Weights of a small mixture-of-experts language model, trained from scratch on English Wikipedia: 52.5M parameters, 64 experts in each of 9 layers.
Below are experts of layer 5 (counted from 0) of a mixture-of-experts language model. Rows are named router (the router's row for the expert), up (a neuron's input weights, with its number) and show model dimensions 96-191. Each number is 500 + 40 x the weight over its row's rms, rounded and kept within 0 to 999. Numbers have three digits each.
After each expert's rows: a language model's description of what the expert responds to. This comes from a sample of Wikipedia text that the model never trained on.

# expert 16
router:484537487466537467490443512450498461525565570454496583481405442508477457540449496523461446496504560473581519445446455534556517539487472460486466504494521555568493494466507551510481472526431472522486518499617510495535557490492518509492531538619519542456424511482492528462513536479455511511
up0:525490468465508368520482482491484539543494464474505558492454479508419511528479437452522478544516525513526475514454468503578506503466550417489462489498503569554475486504498555646487529459469474478469476481538514525528497474508527500476494516571578539485472470510556540460522458482520485497
up1:402452458480548499445513472420469503540477525449518522519425585498493495574540450451531421560484478527523523444516501562493538477380476503527504482531476599450485452413499524447483487543439496484483477523488456503472533456571556540491510546531523542498446541506459430494513498512459480533
up2:427509551488484393480495478479448462513568468480522526548433461514483466533498485491437502539476593492522493499460484483536551505430507482439462461441535512491495467446450516554517580534422500509541478463587494548511532568435501592532516552539465519469465490455486482452503539504446553485
up3:495575504578521470481443522500498488494560514452530516579431505466568468552490480539440481509519501402525495575497511541569519543534527494526511474446554513501495534364556467482485486565447478458495481446529487499536476535503546458597449418541525445488467442478460499563486490389537505567
up4:423493571486489535454468529454510466472446517476443509466485504534553582569512552563417506543463521492502467516550498542492550475458479478558485472519578454531479498487496533499493495561482467479515483527557471494469534495500440473515519482534489531477457451534517488460475473474410491518
up5:465559558483561487448495482426461492459488551467476528501480482499499520496501446492470487485551481428513456442452431548545497492511487513570571504486594506491501545507581512472511487513481473478459426455551504545490509547523516486575482499545472464493451507531476455526461442533543445529
up6:461533529503524486516501522482494446556492588444500544581380552479534433468497454503392474533469495496518492513453477526491469474465492488468416530496528454503472442436521478479496536535452428495493452575521478489491499532554548547568496547489541478486478489507437486501507464472516569503
up7:470500462459524482468511487499541536548487520490513558538475503478513432582503462500475413520553516480519521483452467535529444565477481498463515584563534473488450460395522381437500475551516494523461488477525519530418525498563501540539425489528478409512456474492479520463507475506456480488
What it handles: Consonant-cluster word pieces inside names, such as qu in Rehnquist and Shaquille, sl, gr and v in Kvitsøy; also plus and minus signs in sports table goal differences.

# expert 30
router:510505483547506468528418565461509495519587485465474505560440482518506454501503540561508486475481534526573460500427448495547485543456457466463503540437545486509465467427524495476570537525429466484462476514557428480481522474505560513505534547561523499423458541417531490484567520482456512515
up0:503505504472511447434483476386525491553523521437454539545488492523517497588476434509494468455512485565556476476452539509465488517517497469569461481458475480542451541448478509483545503518454487553535462593493496494434513426527440485446584474533474466484487540483572549542524494459522432515
up1:496544546453575464499527544492520533507470424482502436487490481540484524565538513547430481469544467544531462495497490573519428568429486470453444475479462474520524510467492591493522546493465485580496467522526490546467509421540440530577533484481538511473484534495521518463492420497489439529
up2:478465496487586529491485503478523394499507546483549535566548537496494523557450462472505474489477459513518475466492454479540552520571463515512560506438476573612496480500506507499528500471457419424493528576479488460491522538437515458531465476550477554498497570465499465515528552502553567522
up3:531564519529471517464491543478461443551549556455495562452471485549565459488509438495518536526549566503539511489494453547520477505476448533473416547499565480500536491464442508447476545489464505446447470564482495498524448481463495522546437470541466543486495467484472505580525465470504515493
up4:520481515576506540536532421489498512443515495433581485499500502486567533482550467511468445516530520484521467466522415537501455550553409502500529513477539486588520536473469541470511486532526485447542477483487500486481481451417487468544564466511450552479521526491462436487552440438506464486
up5:447439434548480483613512579425437487532451465457482517517498529552509419463463532514462485501475531468550464556519504444519497535442495475510503548542511594481514475460491529478531572538490491508525475592486487527455482529427498520472499453521475492480477409457566484402560522485464530562
up6:539488536473570491440502478432477441512487508436542505462438480561481476510519549523495523511528557476515464550474433485495486507496417419452467547543456559562479491457525472469496550559481486517505508527506458554469529473589466527480460438530505553472454531486528433442524472481541585497
up7:466474478453516520470486498479478455487508567462546518516446460508549502435523511482430480484506508489510494516458440435517534502540455462405523535512501614588532465520563431474539526470496481507524581471518446501447546476481509483530476569505588514471502449455545529489513513523493482505
What it handles: Unit abbreviations and numbers in data tables and census text, such as mi in mileage conversions, Pop. headers, percentages and digit pieces of years.

# expert 18
router:492527508527507479522413541454491500551571492438506462539426457536487436539480547563488476488462529512587485450452467511551503540445460472511497537463533490492457450445493498473567510529435478493501474528558455491508517493517568533531514576542515495422440548420482491502568524494465521521
up0:481501538498504518591506535470541464605592532494521512530468447539527423448541451513490489470491534519525506561491436548564521474515503481483469592462476439526495448495476534464575451476444453581502413540504384428522467444525548534475536436504523594471503538427482548588504462492528474525
up1:481525482454582477434487549449452483557526475476448505499504517554547480482486512499481517531524549503535484519471494582575468493484481450532481483541496472477482520494509524470538476481447524511556394488523476533537540470419449442526565482564497512420490600491559511478480479430521443426
up2:520538473487482482498475426500499557572488508483499461547485487554508502540519511542430429399487555437543491497456492492528505496549473464447432573527469451514472461461518538486536508508472506537456523422583434494522538429463559499468487519517487562491480487474521488546517459441416500501
up3:446440535536430490543481540473546542534498478458555467499457471546409501460526443475467501468525458597511452446511524540491485544556440516414455570515485501544510453462476557556538522538481443579460534462524482504461527520558517593521489456512556446469481512453495476449481495510488542544
up4:577535538510456425507452534502474485536527521433490523458482477509484523505501513507454448422520478528535496501453498558499506486528503524507449541513519488524528486467550478520579516557481513486465543544493484463473530498536485609524444441514523546470500470490454458511527431568541460540
up5:507502508517490459488437512422537507542484445454509527550438472573490490589511499538448432472514511519586503476456483534541468564483429472449505542474527537544458475468527487473541536550439458514465485488582441441493524476495543543516516455568535513401467498426495537504563463473459517525
up6:458529494515609462465515540521414450502504547467508508515460529570505496532517480473432474488568492494529489496425468528541547550429442478516479533439540527515513548387496550460491567490465479527537502470567481522521552550505505496580452512521450488468471515462542486504539483487441533504
up7:531489481515545487490526585496531441568491545472542457531469465534456443501571549518490497462560521502524484531456477557507473544407472469480503507535499432432492514449492543471504529596456514486543443572512395522414390509536405649557480578532538515478494497446539486591556527545463474468
What it handles: Pipe separators and digits in award, cast and results tables, plus words like English, French, Best and Office, and a sentence-final period after display math.

# expert 29
router:449493500471535429491494510467509499510490519387534520532459468554508486531507463534442481469488546560539517480405474540583451525465466457462472511476450487532470446429548489511509489541460507458539495519509482530451516489520475556475516521584532538463455497475484515500617484457514542529
up0:513520540514530436552485557487481466553469492509452501495484469508477518426552550544527491487477488529501517407477469569490547481508504515513479524493478462543416506454570525500494497526535500495457496570500474519514436520531501484517399512586550459468508498499532412448477477428517545497
up1:499429465397563474512477519509460512560499459491513430526499547488469517513470461526509450529541575486508526524515476438548572514425475552532460487474450476518521478512545533450603505521480545445505579430490547528462547490499498522457497496522512428524507543478510565435497536558471516480
up2:490462487569492516457521528437497522498499534463483537548478495438520478485555563526502500547474521512514428505511483408539550566515418564564514485489478507492501540531456482495538502522494506593487493486516579464560541512509525586479541600538499497491488575480569498476486555478502438452
up3:411473485574503468468495491445497514522523511492515486579445411526507482519506555462405459480515494514512478492454480463479498537519438582467531533496526507541543538458421533552505527488528451585501475522521522539516531555520515543504483549532486463495511520452559516448550558502454575525
up4:485455555528530476472503517470501472507536452463537554553449463513527495461517537510503460520507438491517454559464483567499525564513445428502451489548524495527465532473498511483501490506456434514399447464527437559489476480476506541517456511571480441473393494490505549479458512576509548516
up5:544519434545512471546481550539460535475495484500500479499475452562442474503461481504519491439577499530539502588440448488504472502513465500480569525462512511478459485535487638508515489575437487586463523519510493474518507487507519527424501463480560530478521481512442471472453543484445525505
up6:495455479529531514485479503466604457441541476557543455498491506504473500480460484517517502485571494513502479433499479458567491496501476586478453494459511535508487500523426450527465522489558503457483570516509489397537423533528539498519566427520534450497501487501552546486514548478484446458
up7:467433535500520526482526501406608456501594525500540554586493522492550482466500561487490462489580499514538432554505505545555518517499484453548502501527556495521527522481507469527593491559408515492441460478556507530554505505464532583495557474535510506502469497480510520468468501569523526569
What it handles: Commas ending introductory phrases and words opening subordinate clauses, such as that, which, who, when, but, where.

# expert 34
router:506517493516502481497437546447503498540568493439473484534432454534467443534482539563486476470465537514574497468444464514544482548455457471495499538451527498485451454435494504486578521534437468479505480517561449486512533494505575528526511564553527500427441545435509481508553523487462529532
up0:461445503472582527511524513491433490567522430490502531488521516471481472476567514527503473451560535476534454464491421488575542541482499469531511558551501481499509525477495517467505504562485428518495445503506456432481542453468532497542522404544502605503437563523565478516569473458499450431
up1:551506518527503466515513500443452465478522505469511499500447486476431466482548460568492513457519560439524492576477484576521511524515472493450416505521593506494478507479510549473504528573514440426468489523507415505445491465560502490533490458497518492502503539493558430462539526424477423500
up2:544453558511504496555503469476500523460535476432478549512454504531528477514509503519551489477552481481572516508443456604522448537484472536494482533491486486511498501437481510492514488484475420537423508527502488476474500464524402556569594462532520503443492544504486520529598461486515444563
up3:482514549544522459509393552450523482521546550461522520488437479539481400525503460525425465491535560513532514505503455527555492533506464479463463547466482487492469440430539486526546512546399467492518440526496474446514518491506525559593496538562490518428463500418431479486512484484493527523
up4:463485499512533470511428485450534458529546540415509524596413489550494461533558519521437431492566526506576508479442427510536483526457438408481464550492483487518460470415490493490535501563388488519514473515537452506473488525515467531503542536562548484441420525440471480448533476498446498501
up5:505525492496518484504477482423480455530550465434549515549439467510524464512594545551480457484555513493581472453465424533555518518490440463502471567467484522505513507478501504531511496582461449521526485509561483510479447521557508559521540511555552484484449547461534493480555492507451493502
up6:453518506471537521466460510420488485515561490471544490483472492520489436546522514466500486456582558512554448438428448502543512564427433424500547547529509463550438491493555509480490524578429507501495444505546519538481497485549473474525510469596493475477457492516553476509538513462550542452
up7:445461540531485465522461484520540510547512463476536476497491491545467487542496448526504497450522484529564507476402500515544479555467406509485576546526469501476442534481561482470497536523438490521391454452496514501559463499536475498567467496542583536479485514498494491523500440481574499463
What it handles: Table cells and names in sports, election and station tables, such as Cheshire, Toyota, Arena; also pipe separators and digits.

# expert 21
router:529430531540498491468430518447445520557531462429504471517466458585501487471561491538533474487540494544590484535433472493565498543514471442502486566501480534563469457454505482550549502538460477534509415534532437490470494458465472557508549508531520510444430516449492544536548489430492519495
up5:463510489476583385521478547494423491531512467491447516522483467558437453484485516555554491460598527451502502477413449520505472545516488447448503499502479532535495523451485520468507531443516433530384523517464621537523592524471506525523486462509560515464467577457492527452540385422488502500
up6:488464487429503420400455456476498510504550545456521534538490448491501514491429521497421499457422494511514513464506439464488471584482429460460556544500514539491439417540446430461511490499489446520485492527492462456521467434511521515505518520535461443450422465489517572540534500520485523533
up7:492497587504482440512505472460598462538433564446455552516493412445514479472512597488521512507494486458520468562425465508504438457540498434527463557512504501525555509485494537535447497475484434498550420521550505476592467546438438491496457606510549532492461450479449451439518517527425554553
up8:646499559555471555459460446478548538497537498475491450520477463536489465515521486526511508458497479545528568501528496499521554550548530452501470506510492548465484538536523556602582559501480487515502515487500434501469554502554529516520522487497544594481519487487457529471545472514473511566
up9:483456495562473505536451521486526515518520500450573471501492464589440521520474524507491450483569495544520555483496482434488494572516457469502485573539498417511442515444494511536523552534487493520497523446493474454473542479493517579471595486541545565479515506487482488532508480452504550476
up10:523478550489557520434500509524432467504471491481478469497476475514547418516443547513467509476516514496539455539432458517466477478539402520441474560530519511482474486481560474468512521554507495470467430551522445526464418464574495453526518491516566460454472533464480481488497427466514545518
up11:542454567494542569484493511468545471550504477478509483502473479468523487561561506492461478493546511466501422520514486471499476458486486448498472567511573513495504386464535568477447484531496479501533498566551536556480485503476489487454456515527536546503470542486490438565507488560498539524
up12:435480455505505482464465496478476514488539491432508494557422462539497455524494528496433492497517499481613439470483447502511479540457468521488434510459532590484459480448436545488513516502516406534432538538578494509506479564513539484498532498507530471453439515413517494527530495531447544597
What it handles: Temporal prepositions and past event verbs in biographies, such as after, during, won, announced, and "following" introducing lists or station tables.

# expert 23
router:510487556502559502541447482447534496499501522446475484519447467518484452494567557501479472526464554553548492476489478481533423556450458456468460612464463469512418430475546528497564530517457471555561473536568444465510521506557529568546478542545482532473451547467506481457557509471456513494
up0:509502518512505525563473539501536487484489493490503492505469502519595469466483492492429489532499518561522485510496485533529472549494429484454452522507403466440461485500532592469483494510445521504519556502523458462554511436544487585518518445532461562517490551457560577543507458448453548488
up1:536523463541530485492443520482430422534516500472484436537459491506540451483553501512533465517512548460502446455493507493531521531418439504534482581534540564477407487503490454474506488531455519478574350507522462472509478533480519423532488491546493525457475534503543514537519555428500415452
up2:521603520554489509497510514525540464470490490478502475481501488540562488562431502529515516409563473516508536450434541540500515510466496507565504550530502459477438502455447497496520545539475450488535483545540517505539482493539503480490552435483580534464485479450445443544539439463474516591
up3:462568517454477458478491514509521486580533479513521479525499516473445419468533487456509422479462524484533476438442534552498414506498472378467514513522474502486424444451536490559507545548525495471515534458526462496501474456528524560539477488511486427459456564495520465540576488575395554572
up4:423475493502553557468473576480539540522487533419491497489481479509485485476502566451426474519430534473505503478494531474503515513548445498484503564502434432460474525508456461485535522478466507578572499547506486358441483404538438523586539491498426553509499514495552528479488490488449421499
up5:481476494500430533472488471463492503527516485515484451498410461548495527532525530429465535543433515437495594541495462451495462484519417467484483533336570508528464510527503503429532471518485438578484492440496486501513445496502526530545444526522547486509451483500494477475483518509488488519
up6:545502479528517514547518594517538477508504533465541555473484455469491498506498511482473487530442521490523526380509477512508432558451430480429403524503438416461484449519420506468506472581525478509490513539512466455545488466428465510535472508539451550504445454470542461529573538501427546513
up7:482478487460460481514484431432569484424522533493520478463470540562495516433514452513539407541522458471533444447491518472540451558568463549556526493483522560446490445486578518569487555569505515378523536504489461408481516513501580464493501496506437556478430475463503448498519563552507469531
What it handles: Title-closing " =" markers before genus descriptions, and descriptive words in species articles, such as brown, white, painted, marine, -idae.

# expert 24
router:456513539507535525505399544430532455531511457469558515542461436551515441552515548567446463470529543525553514460486475492541499541499465442474438547464491534513418489454503521526581534527443448507459511494530535440478502517539534559515497546558508526443440559440537510476524489477473571569
up5:465498499449580522496506481537514539466497483441486480525463497474510439481539477524475460453457488521534551494521509507498514550553450508459493533472490519458499450486401465519553461460526557475519547474477487359524553454485624449494505495533493494519459500456386588483495556485451480540
up6:476482501517505474574530518492465545504548527479475455542440560527486471516494508500473480449538518501559476485467391476499537525517449526478419553468485497507555416508557581507539530535483496503507575560532503527551443529530545531540482480555463496437453458529410447478499545514539550527
up7:545486518444488492453544436537516489474544438467538607528520440465525501551558509503483532504515472519552508414465393493493543543501492491510543480491500511512490508452457513443545440560499465487523499454507511435509398504457576470515499461542557506498450507478487466447502530552566519445
up8:474469484467478470456509503482488507549457531433449430539488494527518537522462504532511505532466538419560510494489478423589507484475510489521554473421509533523470519465417489520544514490532432464538510537507494522492606540477490556435582466523550390473481461496555498508535441484488515617
up9:404547517537492444534492532534482562576486572444478502551479567549478507517527420554508392512560513529545530512443463417483565527498462509505496517510542525473481507432545505458544560571492497499521522542492570517536521546538485524551445484500475456447444498505513473494523503428476508574
up10:512508486589476493555444514495539504507463468486513553514457423505541532539534525555439539493561518488532509548509476540521519508517510436475485553416480537588464508510531539575518618557486459532442526477517513486537445512535507507528509471560535486466537538469518576510524496507489499569
up11:478484484488455517451508511463517489518534529469488528559478482452505543494525528545451502489544475461529430498508460605553557499498485458466527463453503476524458504405484431484545547523451517473489450427550507539506422509469519484468497511561484524485483518418559482603544530476552466462
up12:449520452541464360533446449486449464539492494513516469491472527503448497504498483507473461505527486470546493433477494457497498505524422528475583524386530547517481522469525500459520557586493561497469504487512490522544459549471399493584461450498515502463530504495555471491538487431472513454
What it handles: The first character of a new line after a blank line or table row, such as a table pipe, a heading = sign or a bullet dash.

# expert 57
router:496533504521496481502448534450510485546558502442474492527426450528473445532475527568493476474457544525571498455447470525549499550462463477502510540441523491487459454443501511496566525536439470465484494507563441474524516498510578514530496572555532496434444549426502481510554520496453546516
up0:480512561478536446475455405501429532549537473490503493449509488508527469474472479531455523478476490482526490443501542543591479474449531466514455482415509527515484507472633501498520455569491556510467451450544430498519435497498491506527597533555532499459470443457519538495516368533444497512
up1:470501453476532527451521528531466506468474520454482515506431539499469482477517537482551443530490550481547479434498461533553433488498458492461440515511540528451525559511476540489464445522462417483525482440488544386525524421440533511527528505550572509445480472455441539509522485500510490521
up2:485479498514551512474472482487529476490432497467483513536467501531520477552521508557491496494537514472530509472393476498521500615486461472474535568471538513504458453460457564534474532475428478503585472488530469470546492519492545547546549432609499526462411515501441545459561493521509566445
up3:500481469469527473480525465480479456579540525366504503520438473533520483502556494464503522436506558457545484502498375472525404507479466488466470608491548476456455518464509553518467533533453468465510492502515430474453488492465531489530532458540542531457457501443483511529532467480517485448
up4:530546502477513509424466518455483475510476475463529525580402503562477465535519503448520508455477546521533510442531417506574463523458438454477521565449508544530505455511487482521501502473412462479523496534565475462488453481500512466461525440539531524476494471456495527501540484547467456535
up5:538504460451519476466490512484489488520536470427534510534444436571529459486546463491527471439522535500552466490451421544568411572478412458458451546467522441514503483481479516520511530563418443518558535490538454453521466508471497504557499483575473549457451467435510547533539488494536481471
up6:489476480433485510486467478459529514526558496455484509508478461527419510489473543470497519486510521503544549496510455514477404507530452498424490538418537481535492466518456446508485527511463488495480526494522432415499410481467520576505485529510506582489458529443459546497544508514439496547
up7:465476542503595520454478573500506441478429476452477482513431523486478467451520544505523504504500575496518490454437487586486453515504460488483486555480485452498497466511501555481554483566442497492540488446517456428504503487434483511498547493573539512435463520426419487552570491446553525465
What it handles: Final pieces of proper names and titles in tables and text, such as -ary in Expeditionary, Glossary, country codes like BUL.

# expert 50
router:436516475479523470482418512442494454539584456448486566513423421556511472493484571583462495462498516471562480505425444535577508571466474484480499516483535559532498465476524563461531572533457461486462474496562485472514526530464557508507493530549529506460435520468493519556552498466465512521
up1:489458509571583505543550550506408521554532462495501527521478508609501541451469450509439453480467527516515545518429491477517524521523492493469467504475504497563560528522492589545473496490482463513476470563466463548535465451497376527561489500554459534501459501490570496433565546470488502566
up2:472510478472529524512469491479568542534523515523470539498448474565532537584542540548480540502507458535539565568473457561523499493433469490542434504515451477485512549530545524583515464477461476584510521500536486504503454477417481488525548499511468522511494523478509538493530535473497471453
up3:489446550457539468425490496524505548478572384460571565517452471534523502524553581468505498500495504563526418505483444474554481517491489475486566493478466507531456533514558454480532526482482425470472535489513540492559539446488524495560507445512527486457480478497522497475558462483485475556
up4:545431587476547506518467524457576486552419497448552485555467438548461457494599397491503512486554505491519460505504392517534506547479477428513492539546454487570494480462523520562521493575509429521437546449548509418443492546514523497483501549510508529488491573503495486452528495450490535558
up5:492526492533465471519476502520479476546511558451496532519514506491496474593552494487482470488471497540509451418447424496543474526420527506502482491509501460557461473434500513473477446521426511564581554483536530577551587553500461523500543557491457536475478548490446469562561547498473427516
up6:467480544458594537465442518465549555531488455483526503471464438580486539507503485413488477571538510526527495534453458497514486635516469478458436459533468514458552391546524531530554516489446508475485536519528522547452496482577497478573521466521523438512441444471504504531512523486529532467
up7:437518427502521490587533478502564496502470469482616530585485484541473527511520515529400489481537528483489522497498506418505415509513437450427494548493501533534460462509499560500497506523506400542494522543464526435490540483486524491508508475495605585509461472468432505451498497424432510493
up8:501463497506457531579535514512521526475561468515571507645407481505513470448474527498419532516482575521529514520466460510498456524559456488482451532423527524537460537530498539487499548520469446467414472537495470529528544487472524499556499478519607540484483551462460517481527538510473537519
What it handles: Final pieces of Slavic surnames (ov, ević, ev) and United or Town in football squad tables, plus zeros and numbers in table cells.

# expert 35
router:454503479498524485481376544500491449546510470409532510584465456524504450479550527534451473458504544520547488453492458555535467533476462476421488550470516523530435495473493524537557491527459409517515478479524484443507535500510581510539530536635556551467453562452460490483517472492443513491
up5:457466475456500469509455505447559524497515510438515502567441467490493476507505554489466434534502570501534467473484441487626442619521445449449460538482498528528502524466563434520476534513451514495519486496516491491495554524496568560524508507531526509454412540425479446517545501514464489525
up6:495481498466521488484491475420511545567552532487501477511410440555447435526513544505453445505486576469593531515456417476580450540527465444486471550465532507498462459457514454491510500563420476452454518476578500468526535473479514572496503492470518565458428519449474474529567494503447509536
up7:444537470484441486528437470487520537542530567490439449582527595401445523493482478586502504494389447472517553534485524450523543470529532488520446509479543382544509478508456533462499519533457528555499530448553450608481559513477502550499472496501464475508445469484447528624514508531473466501
up8:479543440507567500511525580496522512488494536433431566543527488475529474444536613443482529476505536510537576474484486496492509505468506454437388572493446364517462496489466570516503540531477463561498489513547530436498514552461492521495467571468619528490466484441493405478528532480411520518
up9:419450498533441371415533509455536494443498547558500500449473407499494508486495585496467457532503508456551458525458533483498521434513461508520482480400508525497574488508421462524488532512507535507537361525510448482544443530485483514444496503530506476471451507459507494458524520466529466511
up10:496437550553472418507479546463517497627507518526391518490500467519539509421456523502490531487543501505526490471474527476529536504462533473455473474518526515504433462519541582485550507517468474561423469526548411450460544527507508537464487474499489500495446518484505492605520508521482509547
up11:505516554518495396539514541490522558542534494521401479473512526495463506493514528492610458479496540466535548532494495526519486490446527468462396587532498391553457459476533492480552537552470534586470500448501477554487457510476530533463486466533474547487523554467552452560534519492404527469
up12:453446498607578443474495574487521505568495541470460500481485574482531456467506591489458435531511598505510520515482459505524453510427491449522466591479450451492468523446620411526524508527464522504473427506497484495551468531469461519487532572457482531495533531478484514481505460485431536487
What it handles: The word "the" inside running prose, mostly after prepositions or verbs, such as of the, measured the, represented the.

# expert 52
router:506512509530504473504446543456499492530572489445481492523416453538466440526479536564488474477470543527584495473435467519539476551448466468499507548436528493479455450442490497493572513524428480468496475523562464483526533494505580528525495551556529510440434541443504474498559512473459537531
up0:514496530447492484527424462442556459499508410521475446565500492484542474487465547557495448514494434491534517503538535545555527518433459507478541486476501586503457491473511487480478463535431501481521451438545479568494466515455597534575498562528521502493501520460508492455500444529488500470
up1:471476511529449448459467505454495453439562487496474545469454555500504524492437514553522460401529493541556529465486503425546570513461448533483529503476523492427521546501420494480513485479453447459515507457537528538496518530514504500531552500526522519514480552465561441487491506460467552480
up2:527566534477484481415452531501441540507558492469464497517474492476498509576507467493513493440462459522553559536418534477519490490525497471454580504410582471477505500501485495469556471486422468449493490440470473527500453497476456534476549509565476485488482509447540558507489453491489471517
up3:552516427469534495408503485451481468530605494488521482537440460491507495583546472544508464529553492499569446581458461523531458553534452475434511556482541512488543410511506443492481499544494476435515534420524464426534449460531525549534462505538545529445474510497517535476492447543475456491
up4:495511498498484520509518471486378482524562454498591487518433486487465488523522484534461467486509515470541491462499502510518503529508491494474472541421534471565442422510513532518491521560507455452501520580559458440476483433560509491503434474535453574485496547481471531445555462515504524469
up5:533534434461513528427502489479531494486599486496525514509445493527484445544492490542506523480521560468556430537494392512506459523510448437492540518450553482517477442498445391467472561540475457490514539478493445451585410502501520498495481470563555531487461591496450586490543468562500481457
up6:529492435520497502458537502483560425494572517475535537486466515515520411479489491527507503425535539466552444493492441512503428505529434444439516516399486483521460411496457497484480511540451492471545467480498435472568449552514517475519466461556539576482516566467420576549537438522508501498
up7:573541472499509489416493465472459501478538513462493546495468500511430465590521484530516521485478476426560463530488438541497472530535445434451515576452535529523473480465461470482507526506464455469513543424453511454551499519486535487529451470521519543473464482441525566499531451566530431509
What it handles: Personal name beginnings and lone spaces in table cells and lists, such as Wang, Kumar, Norman, Nikki, and spaces before years.

# expert 60
router:493493529469540462526404489444555466534536461433554503538434480516468456493543511553449474458533549498549472476469447535558493539457457438431506537504483552513466470443541536495557545521456446506490505519543480481511547491521547575561525484565488499428440517450510484496568503452433545519
up0:586449505506511467457551574487469519487536546511540448502447510498536459461523491461468524510459523467511458516403505552483508499499473513504460486460496439557551440478480512488435481590463497455516472507561458504635373521488529529550454493525481515484515566489465503530572551510530538499
up1:435451515454459429476448491519518530488505432501520421492504456513446521540491454468512452424484544542559616404542462534529442523557492535427503552472543486549458428527511494471562485505481474427428536450495483431444561460505567467408546475572539472454479501478502526479538443503514554524
up2:475496449506586556511435414455437480519548420496480515487423510572479533545466510539431475543520470537523463472498444473519495618546468569484514474499574502478473455438428512538515442508451492431533525448508524490504520476586597463498516471532538517469480497456558508469515517456570506427
up3:511446507484473456426475532492499452586508467493544448490473485502518404467509549442520426452500449529520574497463534539559472516541498498449511546530519506581469421515530477429533514480499520515541403421524476478420462460550499533543485452545521480493524505495545469473526494487462484455
up4:397465498489555500484449512532465465504496506428500512514467539487541451471530500519527433494543463502536462496417488473501478550472446564481517539506578524505498471540513474445500493524475508528540446436482503517553482539546514512557519473502531489459465553469542508450517540472491517502
up5:513462507459477431399485471399539491448528412533527449514477442528453497545559518432522463413535524553555503400546509548503458553450510451456534511481501455489459462500509442481518453486504509430554494461491467402428428434500554529419529465550586496444506489465527484492537459525476552479
up6:448572517517565486511455435464467469446522464493474542505535477508532519496411443571524460379501519530529490510512530497590572516423515516543467480501496494536558502538437535447471517481475446547477531490530456511475488464456500475495563500490544498462545487501505580574537457450479503504
up7:483532468490481528450485477456502490464572395507493492486486461502473510589530517462497472423553491553545530400537448499517452531504497458430467538472552441529467500477460495483491476496481518493515497461485505530475436478527562507464518496551598478462483510452554523448517474496507569443
What it handles: Colons after labels in infobox-style lists, especially taxonomy entries such as Class:, Division: and Family:, and Born:, Label: or UTC fields.

# expert 54
router:508522493516501479507438548448498493541570499445471484539432455533471440537481536560486475475470541521576498458446462510547483552457454473494494542443526499485453455430493500485581521536439464472506480517565450492516532492508576533529511562552527513429444546432509485505554516482458526535
up5:434443563505525499533474434470528541538514576447483524563492480526433478531494509492438473506502538548534505482462497580498417494517460466426499518467512543560490511506553479467525568552449528549499444459548435528452586461470483539515475541498498573484478469402497480473562518520492441508
up6:479522535537551497533502496497486490539463535432525555515475465494553487497535555522465514517538561472506453533374506539532518515477440447433467595506439507571469474485561515482487485539439446491455434498531483532490456552476480535528465470537564454450459547450566490537521469444434522544
up7:544507499538460472496462476449512474610570593496522477512501445478478511461524524534513488510452510509561489419476492521492507540495487490438464498496418466509399465536478477610552480503501498473527551434470525548470525438516505585484459509535516482493450571507568466541467501539452486497
up8:454475485545496545470525475486536505482521513515528555574536475462536492532545566518472513503510520511513499486458460529503447642463443515508467545532497548449486502523484493477470519497480508455476511510537532424452585486587508470446547468511610530488486545473550473486617499565463443516
up9:477465420497499509500464469438539554498528518454482531540470502515443426553485528535508513519471489480586477448505448586508436537499453431470429543462475464482472469465497469550511510522470507493462392479534502436523452462468534528587493463532574472452452471441476522479540457466550416530
up10:443511427473483506437476440406483493491529521441488528547477461453443538608495594542466518523468506481578500419509474557510457572471465452490464539478449479481481527501443415490504509530458492512515491453534527497468514475461456531558518511503522508470485543459565500478515455512421493569
up11:434451499506508504540453554470478503528504509434534496542437478537419467512462515561505472464515509532556516460468432594542462556476467457458447533463551464475482456451513559490572485510416496546477465531523491562509518516494499573527520510566500519434413504403468534494542515508539515503
up12:454545494496442464517503491481475484568521476459443540554475530534505489500551438548441441538560519492532535443492471542582500507496520483485493511515395489476459443436549397494582502528467500503483534443519526548568498491516496552564563491523515478479495594450484486471504483490512532507
What it handles: Proper nouns and numbers in sports rosters, aircraft and results tables, such as Wellington, Arsenal, Williams and 19 or 40, plus material words like water and gas.

# expert 28
router:487496460530526472575451527448517538549548515462514494546449426551432473499524449561461457489529535464563509492474482502601521544497483486456513497433541518499489459429467539509542511521452425518508444529543497506461515522463483536492482490533543512448453523470510520460574513507430480549
up0:481511519469462481524477533444600437482486502428454491521528450469472497598505433462525515426501500518545559508527488545557501456508504434419484529507485426574496516504513557554458478479514548560490443527493502453473403535497470513564567492527497581481489450487511504464515516437482598543
up1:447466468515499506496480592464506514446572474440617466536442492494462494481541474508423484435521471551509573460525493478503551503479467495465547501496501560532516490484478462503508508495488460492535420468518484465450506559443466473440542483502519434444486499505489535458568525518467447511
up2:475536399491467457503482500496540488496554455430549459465484463533451493480475477509501522426521513526503512465511494611534509544542456456558441508487459486556535508519459528474484483533505549586527478529518531420446510523427449539537472466510548621495502533454522507461519482531451564524
up3:475512515477541484460503548530505486513516506431453446488489481613449482548506537460460442530573465481488510523415472506502454491519438480467519541503530542489510548463573484528485468532483561425453402484485500382463501463552501550548480493503526444435477502465485491488502475456468506544
up4:523509514455518497579497594500481488619482519420471487507474497479432498450498470572493512445509492494508454458554481476561485484549482452539489563526525486586443570502486563538515472508477498572515409518550562495502403491450475502558445512527479561463491480491530480447524505460492498492
up5:462483494460560478473501529438532449603530439485441531574430561514516415499556549470543411501572499518506454507502496511475461499513487494516413522501468543449426496397546505529542516497458581545486500487523500504526478492564525511542479480501560493494488534476501437508530582528488508530
up6:539497547522477491457416443502475481481593488433541555502481509536564487499517435479507442492456434520525551503492510479497505561492468506490478499492531602508506499494494539482561473520512465527518499461496544566511538517459459490502565482520606496512449455454499544508478514561403480435
up7:535476538507459511494483498438520509511411459467539538540465378564478508488496591475468523532587559472539488540480460480628457495494449462467482531439460529552502533506471543448565538483443505572487491543550479508545523537469517466470510527504486516490461518458557523429468492420489510528
What it handles: Nouns for time spans and roles after first, his or a number, such as first time, three years, his career, season.